Below are experts of layer 4 (counted from 0) of a mixture-of-experts language model. Rows are named router (the router's row for the expert), down (a neuron's output weights, with its number) and show model dimensions 0-191. Each number is 128 + 24 x the weight over its row's rms, rounded and kept within 0 to 255. Numbers have three digits each.
After each expert's rows: "comes before" lists some tokens at least twice as common just after its tokens as in all text. This comes from a sample of Wikipedia text that the model never trained on. Tokens count by the router's weight.

# expert 61
router:117103115116160160134143116121101153159100143131106180131125106134139099154118126126103150082117130132140120118136094088123130153122153154122138151159134105105181150142098118135136165109135146165098165123117181108105171124167135097141142174115109167158124136140149222108137110085099142146123142114104118154105151131121135096113166102122137091099122133130101148125096110102142080115128128176157139123141114120126112102128133106135162120112081120083154086148141161137128116139169108126092165165133138076095151080149091078115120113156098115135175120121119094126108139172090106113
down0:143164082162183123143102163144140116151152103136140188133099095127141165093114143153146127090078102105139155151102142118143126180110130104129104113134093156115160126136155126130147175187152122136110117178114149152157143094143106084103127160104120150081108113152102094095162100111114133116127159124172098152127103147127104114130113173120123147128133087081087143148149161095128115152099125151147150098111128117145135110088087129135061119153106137183146083103125136084127136137140116165119145139094133101128137145141139112118103123138117122131091159132131145157139092117174083166
down1:131148119127139099091156122101133138172147118131147090108093112103102137091128129125110148152149117116091131134158120135159130131146096163142132065126160154136120112121186134105145123132117127144110086133135165124113121088083156147102103100097149133123147149108133092136117101161147125129138110128127121114095119144128137132135130153134130180125167120122122136102138086121083125114130096102141092160157124150121143131116129146138113126141119160187110132168123118115128149125084112125111063123117102129140076165143125160140146136113165123173136169159155144141130158110139109166
down2:125102152103151099146124152094119149139136144169136140155125096130120114116107101124126149153130137120108130105153112139164128120150095101112081096144105090163094125126178131094132156123172142138121138078140121129181104134113133125111118142200181162131126098099091143152159111157167117080178145085104105105132112102117141158123162139137137130127108112135096102189099109137125102080099144101124128132110148143138166137139157156095123109155106162106176157125159145093093095108153108135118161147094135131075141142109160112149135112134114134082147096110136129139140121096144140109
down3:166100162154128172108065098128152127114100107069101149154169142118111139161138122116115112143116133134124143114102147141170104127166112096116140130145140107105171171081127162124116150165138152131117129118125093173134149153167096141148173129152097115127134122146107113116122128097136127159118113121131114167086138133149134137146194122130142126092128118124124148116141136127138152130122122158145123142124098113177115158131105096112115114096142116077157154134134128139126107137129072143146173103115171094123109095123091098120122127134133155140137127106093155131128130148090152157
down4:138124115119153118131126125093126171092104062101124115114121122135120123132179127098132112130132107181133105125185188147153141165152098161146182110144126140093127104093112129111130122155126142130133167114165123148152131137098144151083162089108117086136155124090117137125145083171154113169109134124155131166145133118118128099120126117074120130138141144103156139126122098108123121093121103113126107145147132152126148176225125141140154142134163138114119157115122121142160136131109079155154112149133136095159086130108102077118119134128161184117111108110126121148157179128160154127
comes before: "s", " of", "ed", "ing", "al", " in"

# expert 24
router:112155119135143125112158119124110129108081109134100163128116120137120121171107145111093138111105150136137147156119111125093134141123100134140117110140145113136166166166083162118170112149163130158121130149129153168121119109119132127122088136127099151117182133149138134117143167160100124142120166126150103137117156081081178144141133123095118108112111144115166109130144087136087144083165125129090119087145104182072133175152115101095093100118128126146098136141135103114123116136142148132096160131144078124167108173133109162097135169146143100140135135134148166152133097105126179160
down0:132156125105095139110102143155115143116124158147090178112105145122107172160131095117140141124127104128091111134116120138095106168130169139114176136151141133164125151151105133117127141143116089139152159088131123126148119151123131078144141146117104133180150083120146149090081141131087136156166103131127146076123119146086141131122140099149134088119127121155124152132142097125093094116096154145126086112136137117145146130078116131121141095148163172157155122122103147120125151122158124075126086162164161153135137136135150135104129115104117148104122098178118086090141114119070133167
down1:133112173115127150129143121161149141121139128182102135132152123156115152139126118124161123122138115141139135133117109179142087136145163118126132115158096113160113164099117115132128137144132155131143123137143108138159136172117089105147145073112169073149160124135161129127069121156148134146146115135122135136112127139132151137119161126160134120101160141118124161124129124113119103146109139109101127137112092151121143178125086126110125145126101141173126135130101136144156138048124171128118121114146136136140075137113159144134120095074181112167110140139137111124141110137085128170
down2:113140155145104165108107169075177053134106132096170105094149100164153132106183158114117134127133092135118139136117115112166118099179122124101117113117145129120161096101100130140136106140125187160130133153116091176135140121094098107123149131136113112138146141147112106128159137148128109142136092143140194111110139120134164138100107135121109133127117129145134135108094096097119139147087125146134103124128140143131132167116124127147073145125121146163182167145141179134156142116121146128090107153143099153166128154128129125184080117162157099141112142109126172180155146086141142171
down3:119172047115103150135133091130106182110130086107143134122151133119133147149097124134148135142155103127126096099152107134102136136145141103149129113166114167126102152124148161112119150125124115167157139092161108129164117140134136091143120120116105092141119165151130093127087175147121128151123143136086113143166109146108169134110135122104122129141095125103140165113116099135172165141142139116116123134077121112138129158114108128139130092130156120169151150118130112119124155147103086159143108138140167123107115155112129153068095138087124140118122175155136152115135118108092135130
down4:112151152162194081138138126089104112156119121126072126148124134130150157132144125149089108163113143169108142114131194126162189114138098146164103110105151134113113121180137112128122124097142137166144120114150114119091123067136088128099123167112151120103102126107102129113140125124120135114153115137140182131112110152160136167136164125134140102136167175136127138120158116162155148144158115171208121130124113117108115071127143080145142132133139133098127149144125128083091129170137114163105150119132124147117165150144110153107143120129135098082113084118139127137070106125121077134
comes before: " |", ";", "–", "11", "/", "12"

# expert 66
router:107154076082134129091074141140163104123072096126127153104099164095137140112150155127106082130136151113126164129115151144129145114138131068131117144128112094123134162128100165124134121196129104120142107130127091165075148145126108130085108097106111120130120144158135140136141113171106137139130181130144108107136133123118104132151161140076138097111123113108203128142111106158144135121128117144121123098178102139090164126128120163162128097114105116130080130139107085112121152140126146124126163152119130157161135134139110141098175151143135095133145112155149096115134131145136130157
down4:121140103174120132109104099129117153122111102133177112149129162126133142194164114109130155130137114157132074128176147124144121114167131163124149157181125132148080103161129108117154100133118099121149165136130174152088155132142133087114106136111141171068113102128141157171117164145150134129143112172137115106075099083148100131147110113154144152110103155132130125116112153098120117096151119121155141096084091151106158106117126066103131098133150143126169109117145178125132111135114090124138150152083166143140085104128123111099150130126125143125109074133154129115128120145116103127
down5:130129055100093124167106113104069164126123114107136148096121137110125076099128132107062138148092146120106157114096149145144119128120148141135124117121118097143164110131144116104125082081150144169134145131094156155104130146087148108126164147098132087132152140135144129147122172080129119136150129131148125143079135112100162131144105090160123099133143139063129127123115172104158079107145136130116121138104107082077144137099138127149144102132131126157128160157148158121124094143133130136134162122117121092153144106127075129130140121120085127135149151135124128130148089088165160159
down6:122098138152118159122102088099122074135088095101123142107091088084136114100137120115089120143092147127111119143131131154126095146165095141127110158168116081123127096134145121113121141105122116144153152186134136180116129170113101110121118122105157103111131094150160122116121180100150117072160129127146134093121142137160081132173135090171173121136138092148104103107131153111129110083106101111132115142101119116129139168149137084131157119147130171121143178166133156131156141141129125128128118161106150155148121118139142135116114076139143116109127084163115105139096081102090143158
down7:156165115091110114089121179136141092137142103122144142121148127077101089122101137116095134139140133094132091111138093141102162118093108126147134108110133148132139187087095141119169145103112149185112143133121183130127091119130116119151129134161113132136119116146092161123085132167112144178092136107159075169100147102126131140137106141080093169115140143089139138152108134202107141151169104117147149100118120113100119117096112180117118120124130098117124143138169147135126092129169132108138162123108101179145089131100134147129114160158129134160122134094122110129119125083140119175
down8:114149115154151137097150133123126135130105114088154089133127099115121097121105153098059105120097117107137120101129093141087111099102136124152152131077125092141131165125141129147126130109089148150137142086126122116137112145106127157065097106152151105122171186092169124161122129121099136181133147150128140157138119136140164132144115124159131104112149107104155125124113169184123145115120145118110138101108168116095131114114138125138093134100126108099096138156137155133113113120166166128156126115087127081119071124128126110141113116082186131109110157099162126123135131095140186148
comes before: "′", " |", "″", "°", ",", "."

# expert 42
router:136087138117146113148128132165140111162086091124115182141133122141156165168122150145093134074151143129104152095141155134125183098107117091121127152111132101086138140127093164157099110082100090172115166146156126176097134139147129090166149142117096120130161112147128163109118108130127116125157128104140093170111166126098148106131139105122180092123153111097141182114121111109104097087058127138141181124162096142136133133174113145099189122077086146156092110141174116106139098130115149125134193124134152114075133140153094115113104104125103149149128158128140124157130118165141108121
down0:151090090111156096115105127156125133118137129155126149136129155115150115094136133136123140145135140128126120128179101149121132166108116168162110144145149114106122095141119133106119149143159089090166156154145123116099135155103161158155123131121138151101115088141157156087132124146108107156106113088104148099096142128140159146156122163113125159152131116123153109161171130103141145095136133117091113122099112120114133114130117102134106119134161075136079092156082128139129124115105102115169125115145114159114085134129157106137141171140112142190118095131170145128155121105116149142
down1:124136110119146164148138151162161139110128142116129138157101120147100135153133147098128124140136186159109132094118140152174097138103107108086143102111155123082134079116098140108088124122126105168105113164144147137145119102136144130152153093091144147082146143167140139136104091136127149119140158103153145150112141061165145112150087161151154115185105084141070140091126137102154084168155121111135192137127140130133136145130103120127146137112121121108082118152070125150068150121112147147116179112153100110108132133146110147106072140087102110149133152100126148115155122128161120118
down2:163162143152114106130144131135103174142148107158168088095168138142141161104127145138130109121114146110107088145132099167117143112137127171111117111152155108146114078102133158103129114133147117130113152139131126153143127140159125143117154155158186139146109124104132143149127110127176111100144099108117118119135136125150102154120063161174109145128114129155152087114111118128133163111115085121183132159101122120176165132155152122148135174173085141122143095100142126161162083113113134132137105149120136111095122112090130118128124158126151147144122118122166110154116136121083133161
down3:127122083160091106212095103144134156136148147145102142094128143138107171121090143129119124123150160141105140130155146121136104140094134115171148125119135145121121108128106122088108146128176120119147092136125119144152126124159146172152158104125116132125151119131102138097135089143133116109128136101180126133149117163124146108159101120136129149092118128147131103134113101131102126143093099146138150143150104124133118125154156117134090124122112110135117093075106096128124134119096141085146159103184133100100096163122127116118110164123135148105148146169153134081082124114147153123
down4:141110053135108086146130106169148180158156117158088144143125169147141130103145145146142110164134127119122095154114103140123103134111170142112105144139144126103110101120082095079116113159148121113181172118144164102132106144169139132141143124114161137153105113162102148124120100137155124101158125113108113122149102150139136175139102161159108114149157087169132144148114157121111154151119123106136114103142085093126147141138137130119064166143122100142122081101107100125148117085130148124148139134159142113141121153122132104129109138119151136141100153153148159123144133115102134111
comes before: " |", " (", "s", ";", " –", "z"

# expert 17
router:099121093122117119112133106162163115128151089094136155108122126091159163116116155136132110109158121101154110168148147104135138075153134113114110125128126181158077135114164112095085163141144114126101068130097105141180136173167127104144127139143168151161106127168129090088126159102102175133140109133154168098126088133141126105131158105117099115105120171129175142124102104132187111099122128128160115125095103109108122140147164139175094129118119102135138128150097137120149168129131142133104141133150127151147146151093168150141141118126106149153100134134155114125130149172105106143
down5:137147156114086132086127110103153135138081135133113136111125162152128130173110134146071123147133183126114071132135141113132122146109100125145107164125117109153146119091137127142137110163110132146157124139104124109107126177149115118139120136144100079090102148122167137146143154160123128167072140142075084139114124091113187091070118169139133116140110182126102155108142160129171130106109137121132125115155107061108096113160183162117113113120125122106114124098135132123136135150168148139109152143127070129118120103112107148100171143141124116150135100136117111119163142146121076155
down6:156130154086165115156083146153162127196091129155101109098138152128152097081131095117104145110152178121089108119120151139161119131145139153119101132123116127139116152149123111141164149214145131153158116138101172145077178133151110081142112121105141102123108109157166157127120142120150161153101133104131093117094206154124128129116119126105143098122094138171130144100151097116154085132103095106162126100078122151128114123110106142103154148097093129119115151120129148117132119106125130117140164144116130133094139091161089134132127098169130110117149126119148141121155123124115138118
down7:156152116138106148118053165159140098127144119147101179117130143124153171158148168156125114168142123142128124122136100114147137085143140134147140149115115108120115175101138134139122145145118121099138101202135121128123148160118112093160142124091084134114109162155136141104157112132093135140094191127127150130112136127075117102107104113135093088149095130152143110132108130132167121126138111101145155101142098119143128170116123149129125135144158126155125153089136122140116141113153114134136191149130146119131115137149101136089167149170095124099098155124152108128105176151122104088
down8:123105154107121109135162145150115109124114139141134137152134130143133107113091133108102140072115130086119136137124179160090136180091127108105144126173158120132160119116096095138136115101128104134144107126143142163177118131134133136125148079147133067118122077098140120147102140111129100124103104135153113139159142118184140113175130128151140144115155113079107154120126135124119141153102164139114121171143185136092098143077146117113141125105114148106137068165129111131162128100103129117126120112143125143084132112100125116148101094102114133125123135141121096120169087115096154140
down9:115129154143103121143138128099162176142128106118126078144129128121089103106145096093146157126129145149132101100108138162131137140135115122147165156127117123139125089165162134119108136118161139101114143084075139108142096126093164127136119139134157113148189113120140152161075102148132136152170086127147159094156103119152163145130142123079171157123121162084141095074142105119100127100122144130129092109145177119111154095131130065145106133115110094103124110132166135163126083173123143145134111097111099142124118114136140079141098103107163172160123126149121165161149108133175098158
comes before: " |", "%", ".", "°", ",", " m"

# expert 36
router:133085074125128136104121144158101172103103106133159144119157136129169148148099096161118119156111148154099113109150123164115125127118117147135038146126101127111144100139107122106097127160153096118127107128126104141120114113099105114130068112140111188128134110155141175113132118128119101126147130085121116079114116127063122137104147137086131105146110130114152126157141150096139167157187130145177109161114132101162146123115130149124155128126131118139139124126138110137081120145143100125149163154117123122165152145141115148091135156168125114140170056149136086116121114135118128107
down4:103162156129147140101135100151116098134125162132084115143099125114105101156133116113119134113151125130134098147098165147114090135102130151134214125122107114162177153121150087119130129098109140126129141153144176142131114135128130116093143134165157075110139123116131101124102139124131126148112093154146127152121146135177118127122110118164131125121129142175129122136118115149096131108105114092083122102124127147102102126130129110148140128126155145112135111129095107108132172118099164131122066097142121097084120116117149128138111089044122129119109144139087148141130122105157131147
down5:103159156117155126127132106129108100145106162103093148108138135140113123145121114107100088103125090116119096138098155131124091142113144141115196147113110113135132163126154098133146165117135117127124121148137190132093145104147103150128118126169153090129146113114143141119102141125109144122121119133155116122097152174202090121140126135171132156088122112165132118151124121153100128119083147122117114135129076124131088099148116128150158119140148127098162103146108112146146132132094159129101089078151151099076118122124157125163139149078160114121091127166124131111123086144129125136
down6:144117153073133082131108106169143120167111196120153154125137109119099102149147164162075140142153090102130086118084130107083127104141144154143160155167114148124163119152146151123141163185053121090126154153147141118141133154160180109106136150120145132142095115119144111072098093127121091125140109164141146105105156113121137105129169112146116122150108126160147107103129161126105150163137105109170117112106092085150167141109117149149133083120118124115128121154140122109101147119149127067107121114134150138093145162143181141074144141104114145152075159105107107116134115133146090089
down7:142091104103100102138122147116148144117153081148146117132152132140170124128138147146150138153093152114113144115162121145146164111135125101123040126147144162124131117137109147128110110141133107114162098095104107154138121136139128125157116140096099191125145124158124145122133141130132145088140112080109151094121090121071108153126143143099140100147122132095118142133131139106165138153148156160152109147137150108124152132149141134109114117135097131138128150126137128135127103104142108116135183145087150160164116146134068126115139114191102166155155090131150115117127140168067122101
down8:126169147146144127118172103169130094141128132096092077143114090130075112123128107145138140100144108107119111127123144131112088135130150125126189138133085116108136143087178089114165138081145150139112095135143128135097128112145158130119159116135133111136132144087094122098107097138165113172100137144114148134099161127151115183145100113154144134126141117163162116124121124177094112114116134102093128096137110167140104147139142113090129150146115124113137106144096129147147164156151159162109064091133120112120130154093149127115107069102160062116091148133112147142141114093167146131
comes before: ")", "–", " |", ",", ".", ":"

# expert 108
router:117139108148103098110110139148123130136099090119151097149154172116087172113117139134146123126165155119129075125135163098142130112164170130144164145094117099142075153125119127092170092144106177148124084137112141132113099142138125148144052144136159118087168144152145107176131122147097146149132114149065140127158105086165198132140088129117121154142146119097109123136093104142137122135187127125109123165136112130142147153070125133124123121128135127172102127100151141113073129126126112177117130085106122109175131131073105104102110144168145137130119135123090138143121177127148144137
down0:137111144096161169127121159113124141152136132082123132098108165088107098093133135116117160139158137102141127137123104125151107129145133119116144111118133103130158090122159109156111129121144131157093080108129136090147178156116106141093124153151143151133152153124153124124104131089145149054158149080096123086086128142140142133138128126144095124145157146185110099137082138129161131133117128107117105116155153133106116131138131113087120120153061160070192146113098135167124123108090154138134120121104130155129101120107142141139111109098127123120096133132165153123148150106121098140
down1:164121161107111126113118173134144102120140158111136113142169160080131129070141128105102161140166126142137159129125066138111123112169152126098125157117146111099184102178123133128122170162097170182125096114128108090124122123124152114124140129149141121146157150124138124145095119089136120098128105117145148111077117151144116134114146148165102120134167090172095147115142129151151161108118133126150118167103134121139135132185095109097145159126127122095150159130139124164132117100125145142166137141099125176081136095123142113112125129088124100118087124153141148114164137105122131156
down2:150114143139086125130096166152153104120148176100130127131196124114128104130152151133133149133130105185144120128135105120151108144151140132124132158099128150072167087171105132104169124135085157147112115134149147098136125110120137107126137130118153096119157149121120144105128162111103111159117060125130150109093133143140137136117135149170094118120158153088086116110127114149127113087129142148134077120102129105139144151152124080115190162116136158129134118114146125192167090098113159126186137144130121131097146092096160125112133164105141128126111142153139138079141126129115148142
down3:144087132117088098130104178166127103123142166138130112126201142148147114119133101137135125125161115153139146117154099132126125118143134138120119099134114106082174103148092104155190155147097153117128113104139107099112092101161120106150167123129116075142124139084123129130107116126152115146124113150157123138120123149149103087121136168183134102118123149140087147111176145123132106105155153107144118128109154109145110102133107110104146177109137147126131095125147145174145126110130162123151139160115102159083129119133137121091128158116109116123111140139121159105160096129128128136
down4:132110112102129165137116187119115142133157125120131131124117113115121115125095136155126166146145123107112160127149140128164162143154124111098133127095110158155178114162175109131087104122139126172095074125154143117144169138090133131118120180155177150122164129146125148117107138087112132055175156077113129094091105146120082151142126119140063111127139142132137126163090127145117154134149117127128087130162128158119127155144141138099118135169076132104152114096111153159130125143107160131110088143125157179134142113121135167146127101095134137143111141123141148120142117144089107115
comes before: "=", "See", " \"", "History", "Early", "De"

# expert 31
router:190121173154125102122148118095097118127105109140120125116097145116141141133098126118088130125148151155122159109144147153152169133116114156155100142144112134146160127121116140121126100139140119116119144144133139129163103130119093129156144128139087150127120120172150117090138098109104132124189169155132142143099161152085141112120122117113142079126140152107151122084092112153083099144138122119090142078125102153123149102160151139116095111090158133170110098132145093097115113132160141091129171140109128136144127113148105097102118161176088158144135137105141105140109106097134147135
down4:140074143148105082120097117083116127095118139111160101137155112102157138121140083126124147102141130124115141140119120165115129119156103123117111133119140101158103136132124183141126140130128141131127121148121109097096152096120149152127156127125102167124147125127105089141087083109153143094102146142118113139090076124121095141118141122112174147124111104125140110127114099109090143117111134147145160156083126127130117146154145132126168135157142091137176130096174167110118128147099100104152123145133119137083087121113092155133105154137159161134132092131109155160146140124125111076
down5:103086143104132142126116182139120136118133161113171176138110119130096152129148116153126107113109116115125148126161177158173126093134136151163122148127151133132179113116131139153156145192102077157151170121092105147153148164130156091119129118115099134163109158131132074118168101087136175134132150140097100104097120133094112118102133128142099148146057134137126106094140109081137083114148140107136107132129102107168146097127118154134155131109130154116147119143115158165172120131136108096138110159110118120115126094121123141135155128145106138096142150167099070119105138160138107106
down6:135087115145142079089146152125142120116139141138149070152163114177145130116155129157124106142102130132143151149082156103149130091129175093127098123106154093116116171108126134148112170150121099123115140101125085121117150108141167138135144124083115121141109136116111121131125122090124135136137114138136108066069081122094108140139150099190153163104113123112100089083173115112109073161155104193174125167131142098138126124114168137150137125139160168131137102152118154104154119159127126105149138123133113160115134120082166135119112109150118142138127057156122126164160088134147098108
down7:123117119126158094072089141116123130119116177108129090170152135110146083112133130136092150157171132149119141127112113134148112142141136129140089108156145126104089123143108136112107158091161174110149157143187147071135158083113084164141143156130134152122149133153113135127106131100126087100102176135175119118079126116136133196130089121091143152151133083129141129099132126136098132137135108181129124131109106109107126177125147141120143097131154097116142129090108134154104108157118120126141112126134093121092157156093123152141105118144141144151084118121071125127124129152171084092
down8:120072159143156107152157122178106101149119149154163120153123106144133132127123130127128113150117136133150169102168128109129121126173128130114105153132138125127106140136138097181117168182113111114115184116148079108139149110109166150138194116109135151138163126172140176119130109122129134146145121116149160156072090137111093105107139126149175158161093126115094117133149083138106137107126138074138145144110125117124127121125129152141111122133162138139124079148125191078141116137119098106135121139142117144085113105159104102072090117114116113100122082101120096111159127116150124110
comes before: "|", "-", "  ", "\n", " 0", " first"

# expert 28
router:135117137107148132147118092108142127139093135147093213133128127165143129142124145147097126182123134137126134132125143133158122138108191103092114140138125133172080145137106143087093206139136109118121154120098127106130172132141106116123135135119144095153151147153119144112129138149148136118111110146118109153104112142088118096099117093119151164139079155130138155105172096122165100092170129167158119136143103092177110145173130161169117125159149122102158131134113127151112120131160121115136163113142140095082155102130156116098149143104095113112159110127107073116104098138121097103
down0:093094137119127120133122147127128162081124140117204117119160140105143152141169095132130159141100087097108145157117103132157090124119092131157156106119141123149130132155131128127144144124117134071190131120125163154172106129114161163123112158151118124129087112124099118116111091095099144110131094129127133123126112174139107111138136155156118097082134123166123142180078134132121111193120160099145089109095117122149074149149116148153123158102128140112107119139124151148142143106116104160113077116151131125069142108138138147137136126131137142111122161122139149079151168150110130130
down1:091140168152110173123115091169156133156149126112107159156124114165104131115140123124126132115153117128145095142129175102092128146103124186148149095131117161144061123135144118120129116112127095108113172158157142131113088116072128144129149129164122169089134137114159155153134132135116171164144116105112170125143132142118143127132126142143104097148135139138101082110135105113142110140102110095087145123146149132091098120135139092117135145115213137113133098089122130153150128141133128137184068170120089163125157123114107127115160131101102129143105154168098134145127164104108121116
down2:094145172101156129150160134134128116116132158152126073164112120108132101138113114111101119145095139094138122128148108103149106154085109180140154118098167116146110139150129119112126145102138101141105148135161080111091122122129140110075125121138109128140137100106133156141143140130070155167154138142127154139138110114146103167121093110089117122092159106142101135103145130104160134098170142113127138153109134169137131154140146109116140088106132122156149145143143173103147085149121130106106034135108111128155163127107123161103151114102096129096138105137096109120104145091156134118
down3:151134150123150125102110134136123117132109141139089175145119124131121137131136107129098106150132152180141132140125117099113139144123160137105146123154143133115114130146144101114121182131107122153153132137098126146123134135111077120110190139087166092097101143106115150113142119148132139133088150080083123140075157052105105095118093106149132151134096150147096111108161128097143148103175158183131164165103136096119078141118092105103173076161123083164159140115136120166130131158172114164121181134151162082117120128108137117110126152131145117116082153107106119142153125139141125073
down4:085109147141115174133114132141122126131106121138162131147126147142115107160152077121141101132097092127122132130112153136129137133105098174150129134121134150101123113133108082139116118148087105091139148139143146133151087137115138156134139092141073085116109076116140151151133115126096164139134116143101117118157112138108111095134130125126081102103132164123113151115091111143125114196081125078117122091162159147142143141124125152112133159127168147113111121125100127133155124127098104128174076103117128168091154099124136128107178115086143146133102143125095124111102155131099103124
comes before: ",", ".", " of", " in", " later", " and"

# expert 106
router:141152129142104111113118155120119117142142109127134116103134109071129102153115138159109124145141120135093152093124121186132147086165088134157100130158151144118155136106104157150128117106160107152131122133122145130101129152115092155137111121123117126101136146156097109115151115132112133118138122175162123138152071105147111117082153150097150111120103133099152153127124091140091161118114096080103145130096125127109177118136128164123120122175125131161094121152127141126108136150140134171099134111095125108155117180129110170123142098133134138193126109118167140138194119126115172166
down4:149129118120109138133118132142161157128138171121059176097117131105103119102099122104127107158103162145143105159158096161121098120100080080142140164123155119141122115103169109170125143119171171111100110141133116106129151112145133097145140104108124125113123149120140139136111093138136115158146161118162140143158114130135146149140128117123086148155151078136134123119130098112150107103073126108131127094147134085150130157146086108100156117149121160118134125127125088107109134130149141133143182106128149115100118156109172118140112128153084108097092157123167111117132113118133165153
down5:130127132088125109152131125159139128134111147132120115147149110122140121101150153125148082103133178123168154124095166136134117085110185140122124106139123136100138121135084150144084137159101113123082180127135141124111152154147111125132102103160116069195138124115145142100074164145131136145129091152108092139137155205139143116129149151122139090081128137112130129093134120151090140130121132112157133139119058131132145138113157101137127110125128125106140138139127111118144141139126144112136159127114160161087114145124157132086104157077158135124125102154126152128138105153094121150
down6:093129106114121155174112132135152140162126095124150131146141131147163133104116106144140122207122182128125133106133146093129133132142101119170100114135121120167141133124135183111110144088145123136114137152108111156128104142143127150153138075126130117092111159115157106148170155155153133173116133094135136064139096113129149092123101109112121077126150080068147135132111112144119122135140070135125140149110117130134151132157132192111137084083107098130108135115123141148089163158167100102154128135120157159140129150139109111141129129133078099143112134124152116166118123148137098142
down7:119160113140134121110140140122123136168134128153133139141156150148106106135142116158094201126117085079104128128174105151144128173171123141097128128101111123124120105130125110112134097085128134160147109113094117141137109069111132182109102153093179192114135098135112134142177084131119132105139154153124124107109102081112103181117139137114129137153110146152163124095150144113175110136134114127109130134116186128104083096110138111114114144138124138153116134123129132161133096115103129131105097162112089123182151121142074160137147124140181135115137139081105154177096168123189145120
down8:135142123102142152118109129128127161122101156133087153085112093094059147155116148181110151124154121093143141149180091151104105159111147178109094130155145087092158107120155093119137139081121139152135169119123106085161136125156119150075132167121145165161131097110126142138146067134147155122139175168119131120130132120169098169113118126116130147173094075161153134098107090127161145097106146112125100114109143136111091136143137107127096123121093150101151144137089112119106168100078131159121134183122117120097119117128134145147140087126157114105159122085145156120107101114133177164
comes before: "\n", "  ", " 0", " —", "19", " 1"

# expert 22
router:122111150166150117133166148122122156138109079126091094130096122149164074132132156152124122097112128151130095117133157149089144104103125152152092136139125120119128120124107152178114114093112090125099135141131088130102125133134136136124139109106153152137127122158126122094112123099122124131162132131151133105159110106091113105097118156109126093119124119115187108125102124132104127123112126166155131087142115095133158140126140129135125123125126140168083108160139153137131148137140147087146192123177104144165114164154122116131127156106125133144130138119130120166115150107131123109
down0:150135152082106169117178070140114138112124138110157157109123129117138164110146160146141150133130114148109153141105126147107159129144122160107124132177089152137160141134139112138102128138143154172143094109112167109161122161126092129144120123109100089118091127134146078129125140134099164125110154145150085112128111131108173094137140095143136162131132116170106118130120136131115102152078130152127130034144129156090100135128165178136132115118124134136136079096101155103126145118155156109115209104141136124135169142065166165147107110151144143161128144197144146104126086123102079170
down1:128111144087133120129152104104070137099126146143145124109139163122111094153160154132149196155118103099182142131108139140090128121150159142114187164148123119122146104112124131105119088108126106141119100135149079112117094101125141157118126130104149138139109089175094111130121131154113130152143155143156139131152101096112092113084108129119133110128104122122162148150122147142139141156102151098156118102143151111098120131134133122161127181137098129163128105168138135104142145116105187111147131127129159142136158113118108152138112093116126106132143126153142114107089132109138119180
down2:125121125131141115113129111165101108114091113136147128114119148109100137178127135135169124154093108123133093120162131147109149135091174096127169123140140112110132137086139149157111147099126139104103165118115103140100129067154121120110107105124111108162112162115122179132150163161070159102130179137150096098147105155125123117123125143135124154113111142148125136140121116110132188120131159113171125147166157102136173125166124121111149153142161143140097136124139100129130152144122134141151097072165166106106188143099117142116157110094155109085183103177173112131163091103111136130
down3:073133136099095153110154129125145134109123175087140172128140150105155153106084070152115145085121117141100131086139108146152148122141112149143106120138132118080131165117164158118146131124145115186139137105102159123141143099129120125180132128132153141192147158107104115103122125144136141087104132147112119149143128126130163140135160122129101153149115124158099111142120084123102146131127161121146144119117137125140102082119119130111114142166089159146173117128119138103097102096120099096126160129160116101128172097154168140132140150144154129155160161150155160149118101135148072150
down4:076118089109101123117143153123146108132144144119096167087111128124143167146087061159113108097126148107104159089156111151140112137134130108123120122134143113106141181148153170097179135165129133120144153140108131144125164106167141123125141132088182135151115130121118110158100078171169114096078145126126114128137161144130128155135133107106120139121141118172123119148129067090111080149151127141100166124089113095141130100133106127114131125136116142119153112121133126136100135091161064096097123160141090111142126073168116139131120107155132120150146180122151099147129154168157107142
comes before: "=", "\n", "\n\n", " List", " be", " MPC"

# expert 124
router:144121113143105082152159101094121169146120101156141130122118119093152150138097073141110129181122110115111140099137175157103149100092141126117067088145134087158158180155160147140115156090135112119164113140200133109106079108112109183101114132129104119159127128178102115113146141133125145123158102148137145062158152113128118120128147120114127151130100163105151168130090100146113119135173122132139147136128126142147121140183125130161096123134159120172143100162101136114072139136113130142135157135137159127096098134112107114150152101150112162123199144112124128130161138146144141162
down0:129170114118149144098160154117186148122149120147139178135131177157098098165147178111152114146136106115144125142125149125130125148119105108090131085104123132175109114129144088114107119101135090113115121110159165146155073166122109117100095133123104105139124083112131153065110151137144146121120098109150116128106129132157149149125132130097154116168114142136170122108146137123136088129140120148094166151140167127149130065113145106113076169104087140111158102151124112136119116128110104132138118151103143110146136146085112119112120149154136144182125156142144156120155118148155146137
down1:153092104141113093142132103165101132108122147143155120118143106135106168147158100158103150081122155120137092133161159169156103098109135155157169131097144105081148162085122179107176141154146123122172129129104121170094144104139114131187123135121186129135142160086123110146105082146108145134171152125145117100126110159153138125158119104159169114110131131154132129135144102115110116119102133087129066111132122151120123162092083101177172122159191131140131143100134099135180129132119155133167098124151118148128109114140135098156068078115118135084135144104119093169121121123120161114
down2:125103117123169134132097172120174165132150122127121145170167165111159119171098139135148109120096127105128096144106133106157130121105134122123144145128147117126110115138121131097129082155178097132113121113161141107173134154106107135104138113105134135130141166096117147111110141147135150113163084099101177145143099121118124179098155133115083161154123080151154173111124118139090121144175156115100122128119173153154123081118150105109149173126108091181170111125124125107088105117129109094147128156075119127125166118136137167110099123126146155173133131116140163152127132148126093115
down3:144120119115146135115089112116138128123108148175132122147139134105138126156123131136134133117132112119082175113163165117139112108114140144128129126122115110129151150148100132104116138117123134123169134146161133123124107133126117133141137144157121089135149130133141130125149121124108148127118120116124139143128129095146113137106151128149127125082109160255125154130104104109095115096170121084153126154157112147151100138099148175126137127120131104134151162156091112123132137113143140136138080105125107179123117112122165108126135093089130131110171096143125147108134163143109130141
down4:120149115117141129115165122148132123132118117131159151089140095106078143118098160114097111128115098104100123155120129151157191159124100123111088121132130122128117139098153144138106113110140137143126094106150139114121111059129132123144126140127162159122118132108114175097173148125128149130118123138142153143130119153143140110105129123104149130187148090090172105092149161116126143170113105168134093204121144131111094122131152071121075102135132146113093119120097113154136101131133105122115155119096132103093129082118119124123141121118153114146097120115076138129151143144171143122
comes before: "\n\n", " The", " In", " He", " It", "\n"